Weights of a small mixture-of-experts language model, trained from scratch on English Wikipedia: width 128.
Below are experts of layer 7 (counted from 0) of a mixture-of-experts language model. Rows are named router (the router's row for the expert), up (a neuron's input weights, with its number) and show model dimensions 0-127. Each number is 128 + 24 x the weight over its row's rms, rounded and kept within 0 to 255. Numbers have three digits each.
Before each expert's rows: a language model's description of what the expert responds to. This comes from a sample of Wikipedia text that the model never trained on.

# expert 18
It responds to: Opening stems of longer Latinate words after articles or prepositions, e.g. aut(omaker), ext(radited), dec(isive), Prot(estant), ec(onometrics).
router:161156107171124118142130109135112123099170131136154098118125106076104119128140111135133134128114154170166156143143144085097136164150122129117109128109151122092140126159097155139137102103127116082144074191089109118101141118119100090120112125109157145172132122147152098121159134128090153131093151152143152097143162134140078156080152106124095147153109129131099153102160129122135138154109
up3:116128118138129139136145132072144124104183123118145149154097116097120126120133134140130150144124122119133145109135130172167125159130122072094128175104128143106132105141106114138123114082153138153099121115107102177140110136131113133156143130185132099126117105096118131164106164120138138125086188162118144154170144132089126144122135099108164067139108170126128112163170125073120146109119
up4:123114149154163117144130135106142122157166126078080145161148100147104132140122125103132100113159132167164133139147086173139099117107149103145107090155138122094162127051154117142116113130115183162163122095127103131157142138138130082127134129142103138106131160132113104122148146112131140188106134093145118111161146160166132095104149131148134103138108135159147124094105157133108153139109
up5:104165157138143122145102086167160123155140097125117161103108108119127129138073112117103119148135082170149147101132148058106122104135139095152167128162104135122115109172119152125174107112120151161099144121131068121172120120090102123104128120128099137106164148117114117105155130148140115150121153165169150121156127144132133113118163107152114188119125152126135114108124123133088114159133
up6:166148120119115123156146108119131123127121150109123151156146090120143096178126077097135141094109151098129088132110111103096123136151099123123135119162145111142130122134154126083147108111113166116125126133115134101149136097126152131175160119083100114156120113095101133131152126081106091173153123134115133155162076108152113132133178146101176153141181098124107160131166115174148137117124
up7:079144138132141076131110156074139145109118118127130171116145103107129140118123113134169118083134116140124121115169146154157089160091150153124164130147121122076105122181106096156098138148131124123143115126187137153134137099135118138123147152102108108160122160096111123130148138081110099078128128113131119066151165121090118089156135147147091091132154125114109121121120146118152143132104
up8:101178148143116162135118165152137148134152100129113152158106097126118174135156093091121120156124133142138131123111132112114103139106148148177096113102134159133150167149124137116129098140130082119113114118107115148151141124116148115129141147132108089111091082169110140133189097120119100118113103099100117171151145123146059179134126130111133139159154122154164137126136105107086080131099
up9:146131165099095099152095134132160139184119075091145166127131138126117124137150122126126131157089114094163155135094121135113118096133149168140154118124118126117076124104126131160149095103147110137144108156135072124153184194139099153110123144138139156120095107120138074112100100111131129146128068120148154139109129105125166123111126175131130140121105153148131130098142106118139093113131
up10:122142109170126151157164135149097154143150099154133100139152088108141148138134103119134132086114132163157136184173115161082122117140135148119079097111109146156134161163137140117108102089156156149099119133099132131137115160113152063139150111134117116125088133099134109161162074171146087114122161103138133148105110090136131158093113131114151121148140108108127151125141136125137124164097
up11:154104127120152107129112101154100084109102100146107158144159163122095153103149167149164103127145082110159105112115149163168087183125153135126141112132142142138133152096105144121161131120158115126140086102128142153126110123143139132115156126167110140155114119067135095153135108116169087155131137133188171144117156116111184124107125140171099124118129107121101114137119113117092125138138
up12:129104173119186128139125154115116158121135131106138172137108112196186135135169114134181172115141141160161152115121122098149110165131104156149148124125115111113140119141105135133117112151127138119113109154154139142101149123134131080151127112121141169078136097118143103128121144085136141162126109138126164103154107091129132129092108120182115113136122120129183162121077128102155106112110
up13:123118124115144104121145104139152134067159144132168125138087140142107156109130150114169129119142091134108116139171130147090147109146123090152087086102157121142122111096099111124142112142127125073163153143155149105114145141110132103131184115103121101141116129126081154062147134125149094141167169115131158134118128129122177114118117116116090114142080168117129149167162136116124120109099
up14:118144123145126149125112128135135150106116140139172117094119155083146091147169079111126144138118090140115147124138143144135114104124111121141143103132158110158070095093148084124103077069127092081121115069099118090137150161115142133146159120173124107137120139095096150137137118095138114101125132120099125092117144104132182120133141163168174153120133126141092148134132093130123120120115
up15:118099133186179099139127126155144122132150180133147198126155132069134128102171137088110102115161145143140191104156164118140170131137135187152164131128130095149125149138133114137101163142148147130144132163154129098111107118121118137111143134124132115088132118124121130113130115099128113132085162140134084135117119127140120150163109144146146091108076127122123141112103155176140134121135
up16:119125122118148115124085132131109174074069098118117140125137119109126128147139120146178141123106135149107117147089139158128071118162130137119105116180147124125116115150148094096127095121094105126114166105110097111074111096114090097114120145153139141165113109134136132149143120106127130138190114176114116103121088084110150136119136149115121140081092125143127154098116186117118117147126
up17:117111132123128117090110121109123152156134145108147096107122179121141123131168141115129097122093184106139141140097104109146151134121105158165140181144154103136143153132088138099118152093135117120124090130148149133113123097148108118116163112127144145108095041146117097119122122115127132125112105140131175127114126075097137127119135146117064167101156123113184100111146110149128146134173
up18:134149139122146102140168134116142114145089126092142162159114122112102117115107128117133154074212105176142124125138101122108099108129170143119138129154096124074118141152124113121134148153160137140158116122109147146124084124069163151126114109144157151137138109127136125101128093135114117126141121126132115165132189173128158136119130135126085082129115086177113099105159110138125107134098

# expert 25
It responds to: Short opening syllables of longer words, often verbs after "to", such as ra(ise), pre, exc, inc(orporates), sub(ordinate).
router:123115100137100152151146140164122104086137135126140126107157089116160129172137125121155097159161111148120131149137147110113144161153140140125157134122128132114143089098182173157128187126122097152104098110185091078141109144105134126127122088147126143104159169187133105146135128150154114088141107141114157077120119126122129135114177166137120128146083150136114141117111139137133164151114
up3:102141139121160144126122117132095153182177168168130141127143073092142090153139195151143113095129089119131144158137143123113139124184132067132151132157127129153145104112189141113103129155118111162125171110171097137099107109090126143119107111135147124113163157117123164115179157154129128127138108118109106124141120146139102132106103131124133112091138154114141140145156117125140156140135
up4:087121117126152144168146114149152140124139130128144126148151122107131125149085121114109093122105113115096130106123157160059112119139136102099110123159110165120139074118162175119140132087121125145138139116124123137128121129112110148133127153119148166115113127105115102129188162127096083178116174125130088099140150149157113142103150157172144121125163136134152079091125147067147129153104
up5:131142117139123090114093180138136137140152136166096131081107121128115100118093123104150124146129130155130146141122139127143115163114125131127176159157147140146105153141161077107143159165152114134141138161161128132146115114099115117130097134089148108102120102116146196164103119103078093113177139149102126124078105112150105166156148165139109116148118175122126152127174161127143115119105
up6:113085134178145104125167128150105148143172106085145154133121113163122149138155186147148106120155137167106094096164166096081124124128093156113112106159130155135155144139119154143092129126105126133123112073131142145116080163105179174139118126135096124124123093119127144133144093120116120103155159110132114131128107161148139125139134172124123169169105109132145140105137121166119151155117
up7:061133101117117148108147099166125159127096139112157125122113179118114105121178145131112087114170115130153116122110107111126149107157173151140115114113117154130143143122117152142142101159129112121138157093112147139146144069084127057119093115109142150125144127111104146113155154089144133153117122149120140106127136143161137110168191129137174124113133101170133079160118139142108126131128
up8:169118143114119169157126149136091129140119114165118127133125179108114148099069165140188098086139073119141163136111111132140130129112134130153128104079127118145156147108116125120113138137157109108148091122122127089148122148116172156107099155123096102120114105157094121134118121144133123147171115113096169137149116113137178165096127098117152082111090106165131118103105148141110118108101
up9:145075110125106110140136123141123128135126133201111112101147116131144137126135142119152102122134119147115147128148123136075196186103136091159092084125125112139131092113122131122100137130130157123122122117097169148171130122103134143089108122113137125099095155130155132129169152139115084139139116101098156143144140113157155138078152129136098137107111189137163130104126062122129144114102
up10:110122158140147134134129091112125124129167124129133141138140105068152132107110181120126149123110109139133163130119141124143158175137150143133096127128157138152132159140150130099134133125079125107106122161179122132160168137190161148109124098165118089147111146106140116093112158063143144136111117146109140084136137091120124121077137081161123134116116188119127106151110133157171111138144
up11:112139109162143152156127149141135111144123115132125162167122126141104132140111127142108124109115078112123181137145076142136176119147122109173114122115112124109119085110099133145149142123166146117134111151119118115121146191158125133130116102119088125108072142098147098142144137146158161110148111146125190124116132140153140136143198148108118159098071140155089131149134166158172133124133
up12:104102089116144139146117127142176086134159095134126169129132129139106116147139091136178162113141095125126156130153155136163122140133184125195151091099119138175135097151115134146105136121118133196123165133097129110137120144129154126105123146088120116162159096127097135108139141133125145152108123158079108170155144148148169141139120126128110123132089152117107116110101103095139116160101
up13:114112165123141159190074188135162157142112131119134124082106099111111146137145116144158099123153118107130154100145098096083126108109098119140130130089102167071129133117112146119154139127114090152132102100125098144135115110126142146107100107119048096144105150163094143135135100082112116149136166133154117124138152135141114120144133119126121136129178098113131154125134121119089152145123
up14:098122181116116138135108111124165102121149087165133106142113136131129092100122151094127118101131131088147154122158113130128170116152175119108106156135121105136117140151168133152153102183087097122110144126121130150121140139128133154118100090142150149111137182112154144121129148130141084135148157133150105176157127148094123115179111105183125136097137109122110080147076148111160131109089
up15:107142137125109130160166140141119129153128099119106169140090143182153110168150146105161125144082138138136101148066141125121139132180133119149166136111070097150148105132174152151082141148156134128120124115130105084151117131144097109136102131100108141085136123119128138119100143117169115093126131088107105178138097134132109126143156180113129109141127125163130139146166154169115125143150
up16:127118078131136126175162122131142159138130143153088128115153133112094147122109098088131121112130104147120160112128114130096129142190107156106111089164134137113099153133124127102143087108129164140141119129123118132093149094129142137136136108106125134189108146147123074097121080150183172089181183095101124131133139148120116150138107153113102118157133130142117094129135106168100132137153
up17:140115133150128166133125165102083095114193137166131108163115090109125098135134139106112132099161106132105133159103146080121111154138114146108138100129162148159133108157147110110083132137112137149146106158139141117150160099130147115134106099113111096121116114185114113123134158100117152145127162114125133112175141130151084156073130135195142130121155104103128090146144097156160147124137
up18:122134136139147102093138123097132126126119129159095120103104100147145125132067151133101086147164144131127149131148146130133130119080143105109150113153128118153136142118123138099128100142129065137116113124146125123134142132097087168118197106095123091114166143143143156111101089101126098165135125138125114133051102157104119149122161107154131147146187154170131128100135104122079116146122

# expert 19
It responds to: Starts of nouns for places, roads, buildings and landforms after "the", as in Boulevard, ridge, Strip, minaret, railway, bridge.
router:111180124155104115074144080103130114076109149147107113120134127132152110122136081170131132117112162151129114091154140144094093124100159143131122131139154126153098127141152116157136182122096083089100118109144096139132125125121158098128144133128180124161113143177152163148142114144113108152095103113131100115156101135137122105107114120112107116157111152169148135119190129134094147144102
up3:128131140123141118119126106111123159138131180106099117131121137128070159173136107149161088114116077163123127118161140141123091153093190153086150089140167150169171123136107087104119146140103115145113123139086146122118118122158145152142133109107144091172142106106136133148190158139116124121130135127141104148127114168135171146111144144144132159099131124106133126085139114110116163094142
up4:095138111137160166122130145133151119140117137121116168159141165128101136133087098122105149160139141162129159121194114145112112184129162120113141108115123167117136084194090120137144166112139130167141156139151119113141112109160120166142111138170116133127122130114090094137140101130086150099091143151101122098142092095120126150122141127160116114167101159149100111113115087115142168112120
up5:140164115140122134111150114120161138122124085109107092094073135115105140167165098133139140157114138139098115200124108128046128114180106167103118125151099124142067141094156120152120126118145126139121156131127100100152121094071139132094124121126086145149076125142155115157156136116122113122152124127156128098120108157107126123103133136144111111125102167125130119160128105133108119122114
up6:145116085124137120108111136088122138150097109150136116118163087132107099183147163144163104114131133170139143125126165148152089169157150134153135122164135093114087133149104156077151121159145121122138165190163130130162106140138105094114138098101122108124084144131115103126128090092106120139115111090149143086118160163151138109082106156127150130154094130118116118135160127138150145125125
up7:097116137124130129116117125140116151053096140144145137122147154128175140110152122096113098127130145151116132119101127144181128139092130137124133137139105110119172127150126156099095117114132148091132143099140165123157109135120119124124128155113139135154099114146108134108205111076075124126173130177106115108140107179142104084085108121079113109097119107101127168099147142128139121150137
up8:075159096079177136118136140152138116124152122138144132158150121155117111122127144105110084114168083132147181108130129145111148135122133145110093121132096095107141111183113127087155124138157117128100123168175101134134159120131148123092125168137121139180111157136111124122144156150091130134143084119141121126114130128120158105168115111124146151145107113085189123124163174121157105123110
up9:115112170150133098154094135125143118061097124122173120115147133135119126161144096105095149111127159113127139132108144162153111124144121103090147166090128107152132108143102089132136135116097114130170115171146142130138188147123104132129138137126144108157124118104138107126080104114124110141111177149154137178109101101177159162095153144129178099140192125131119125121124108099114112126108
up10:136144075109124140105115137147156132107109138134122112134123121077146111186148139130123157134140113112130133094170113093158128153137111092141102110145092138051099115104129125150116137118131131144172128171123118081119132122127185155100138119153162110145141113093144155095130129166085117088101172135130135101115127110121112093064134107109149134117145119130131111092178111118141139118105
up11:111137088134152109093104111131130127172103114123164119147115121120122138152125149122153130086098179148139111089126177097102165122141157174138123090134168137137143100107115190168111131164153115113116147095127141145141148140146128111128150135102106125150143098142120128111128115103086136151157077108166114149163072161067129116097121099125115115149122152093126105153132114152122150134120
up12:115148153127073134146104107150156124140116106145089167113105132158138140160084084067091106103144096126114137101118097116114167141126131162141146135123128118124125143112113142114112155128150145106153149110134180134124108106167156094156115150136136117156147162139083148165178150132148133133064121091113129128133159150073069126130125113108129108128160147120119124106130132112108125167116
up13:120174145153139168146119182136164123157163087156125137151125121115107139165147120114104128122190148129116115122136110116158129122120103154107134112107174157124175141136122123132137174105146078125125098124137158117172146110134164126141126098131163103121124126152155126080128138148138153131116109118169095123108124153118112156096136121115142159146110211141116147085126100133105074122125
up14:115148107136078106139150100136106105102153133128078132129151160134138134137169124116134102066143092158131097102117125088118127136111106125095121101134138156157113153134108127119100150090167113126126118170136108162103128122164125118144136121114169104123137141111151142143102170113127185125128169103097167135112117143145150135156128139144097168132117160078154101154185081087136119118142
up15:146164088129127155154176109117089155154098133134091111193108100153137129159163099156141090144174141135126128118135140151130156105122173135135157104121107105152150106135153125106142125128112184075153095141145104085158130112146114123106160123141167107122159152156103126116120164123113137123146138074108154141108099156121131151130149142147110108122160140129126078137083137157130106132121
up16:107130122147129125127123095129140119133148131140152172105097097138164155137141113136128096113122109153161155162127109108143118109177194114118130135111137168147155142131170145124125127138169174141118165152151119117116159117127137143086125087160146128112108151140169168116081094103147078106115137111124141108124129050128127119145155143144157082131101116112128101112136157153147120121179
up17:169137129129143134121168092105128113166132167125128146164076127146187133117155152108108108122146141086116176124108163130131124114125128175150131150166148160171145171128092138063128179091126134121184128109131149102098138149152105093135132132130139140129119169113123104114142167134132139109119150129092092137160104115145123143119124121129075145168130137115138095138154113116116137101125
up18:135121140119115177106093086147120119121112135147163139140107141134142161085138123100116135100147121124150116096083101132125129133139143108180108156119102161091125115111108097140111158122145118132102155132139091112122136110130083098112120132121119153175102085146125156123145164159111156146116074125149148116052100139141108110114126111144133115149146146130156143115079118111138197179137